Below are experts of layer 4 (counted from 0) of a mixture-of-experts language model. Rows are named router (the router's row for the expert) and show model dimensions 0-63. Each number is 500 + 25 x the weight over its row's rms, rounded and kept within 0 to 999. Numbers have three digits each.
After each expert's rows: "raises" lists some tokens whose logits its average output raises strongly, later layers aside. This comes from a sample of Wikipedia text that the model never trained on.

# expert 40
router:489492516484488497441509502463540530496498527537496491535549494486497501528498547513511505521496486509508506486485506490505494517518491512520497496498519517501505513496485533539539509522487540
raises: " the", " them", " by"

# expert 15
router:509462499464511494495516488501539522517506491504473510535505493508474522525469515491546511507522478504512510461460490469511516497500476488536526531513485526499492529522514542528520507494478536
raises: " that", " of", " in"

# expert 43
router:515484502459483519491529506476501523503483513505479530498496501482457544492506526530495534524487482464515522477514524493498509543508459464501546479511501478488483506497514520518535491507493529
raises: " their", "au", " the", " order"

# expert 8
router:535524519458475492506501525506531506518448500524456528543458479503491535509461515495534501522527506459529546479517521451525510525513492492503524484540496469510454490484499543519510519517510545
raises: "ened", "en", "ram", "er", "est", "rant"

# expert 36
router:470504510493512535506539483497538511499492490532488496479501476550495512503479541517490506530506450425467540467513505514456465473493471493480534451476487480491472487501489541495502497518488502
raises: "ray", "iz", "ter", "y", "ix", "ik"

# expert 1
router:515497507528442532478507456491518550492468560515519486490498473520469526572497501519544523491509538471489536499503529480508504500527503477457501462518522487503471522542478518531476506510499507
raises: ".", "\"", "en", "nd", "ps"

# expert 19
router:467502510503499486514489418478529492557484505557497492488507480524458501537485507523544520522523493494478537493548544506486504474514474516468516486488536516478461502535467531504478496498469513
raises: "ti", "tor", " state", "ta"

# expert 61
router:507468494518519530513477524500544506507447520498492512525505486487474495540493528502508510540494491478517486494551527472534523533541526468504518477506533452494502489478494549541500494504517516
raises: "s", " in", ",", " (", "."

# expert 3
router:498460485503460467495524454469548524514501532490498480505509492545449522498476514522490525527505479477478485478462528484475494502509512450540532524518511475522470494513487513483515514561457533
raises: "\n\n", " There", " They", " The", " After", "com"

# expert 24
router:494494534515488473488506459492566495512510542534495507538480496534443514529486530497525557499502492479518532481561529513500523487493504505466505473505544506466451508535493537523485476513455518
raises: "stic", "r", "d", "s", "g", "t"

# expert 6
router:504541532488470506495527502491510503503469502511476549544486449505477515540485510499510490550527474491481546466517497495506499507548493481477519491530515504518456461528511508516488522498497518
raises: "les", "lem", "ler", "ling", "ha", "led"

# expert 35
router:462501525533509464493483475501508483568445498513509515507475448498492484508492529488523506524505471469512497460521477546518507496510461502509513509498510467440486471499467498533476498522441504
raises: "ians", "ian", " would", "ism"

# expert 54
router:496508530515495489515510508482507490502485515501478514503468476542451551521481508455508542531517519462488509501492504508485483473523498476502523501526523501503492473535526484551463478522499500
raises: "S", "s", "-", "C", "R", ","

# expert 45
router:491448515496475516440500492456541498482488496538478481547511525503472512499505533528519533533512493496477495486510522492484513518493487524494508528494545515502488498505496512521540522523505511
raises: " on", " in", " as", ","

# expert 49
router:518455543536476496470487483481505501514499510483526485505504478506521516534496531500530548513507525498480489508520517455466468516498502507506507487501513470488458468474497500506508497579460535
raises: ".", " and", " which"

# expert 14
router:491528509498461497473542485461548510522464535523517533530482459505469506542466493471524531560520477518517519476495494502492514481474466454525516516545533466482473509534474502487462495515486524
raises: " and", "'", "-", "/", "son", "–"

# expert 52
router:475485511521490485463533459484516485514488546512524477480498491504463492556506504527538518516483451487481476505506526502520494509525511509530532473513513510463499507522497528532520451514476507
raises: "s", " the", " a", ")", ";", "."

# expert 7
router:506473495547513468481483439476510527528510532498515490474436478542503513547495514478490506486516513516463488501479533507458484515520477520506529496492528467480473478514463512528471493546501507
raises: "'", ",", " ("

# expert 60
router:467523515494466510476503513471527476535450526537513537503474445523503488527444496497504533517510479513496531460505494487486519468488462480504552524516493478461470476511482505508472502511503507
raises: "et", "ol", "ap", "er", "al", "op"

# expert 30
router:498470536466509482512457441511517487511493516490488494512502481508457534556480496514572521534486514491497498482534524497513516515520505455502528487482509489486439505541451519512495482499477493
raises: "ll", "ty", "le", "lie", "ly", "d"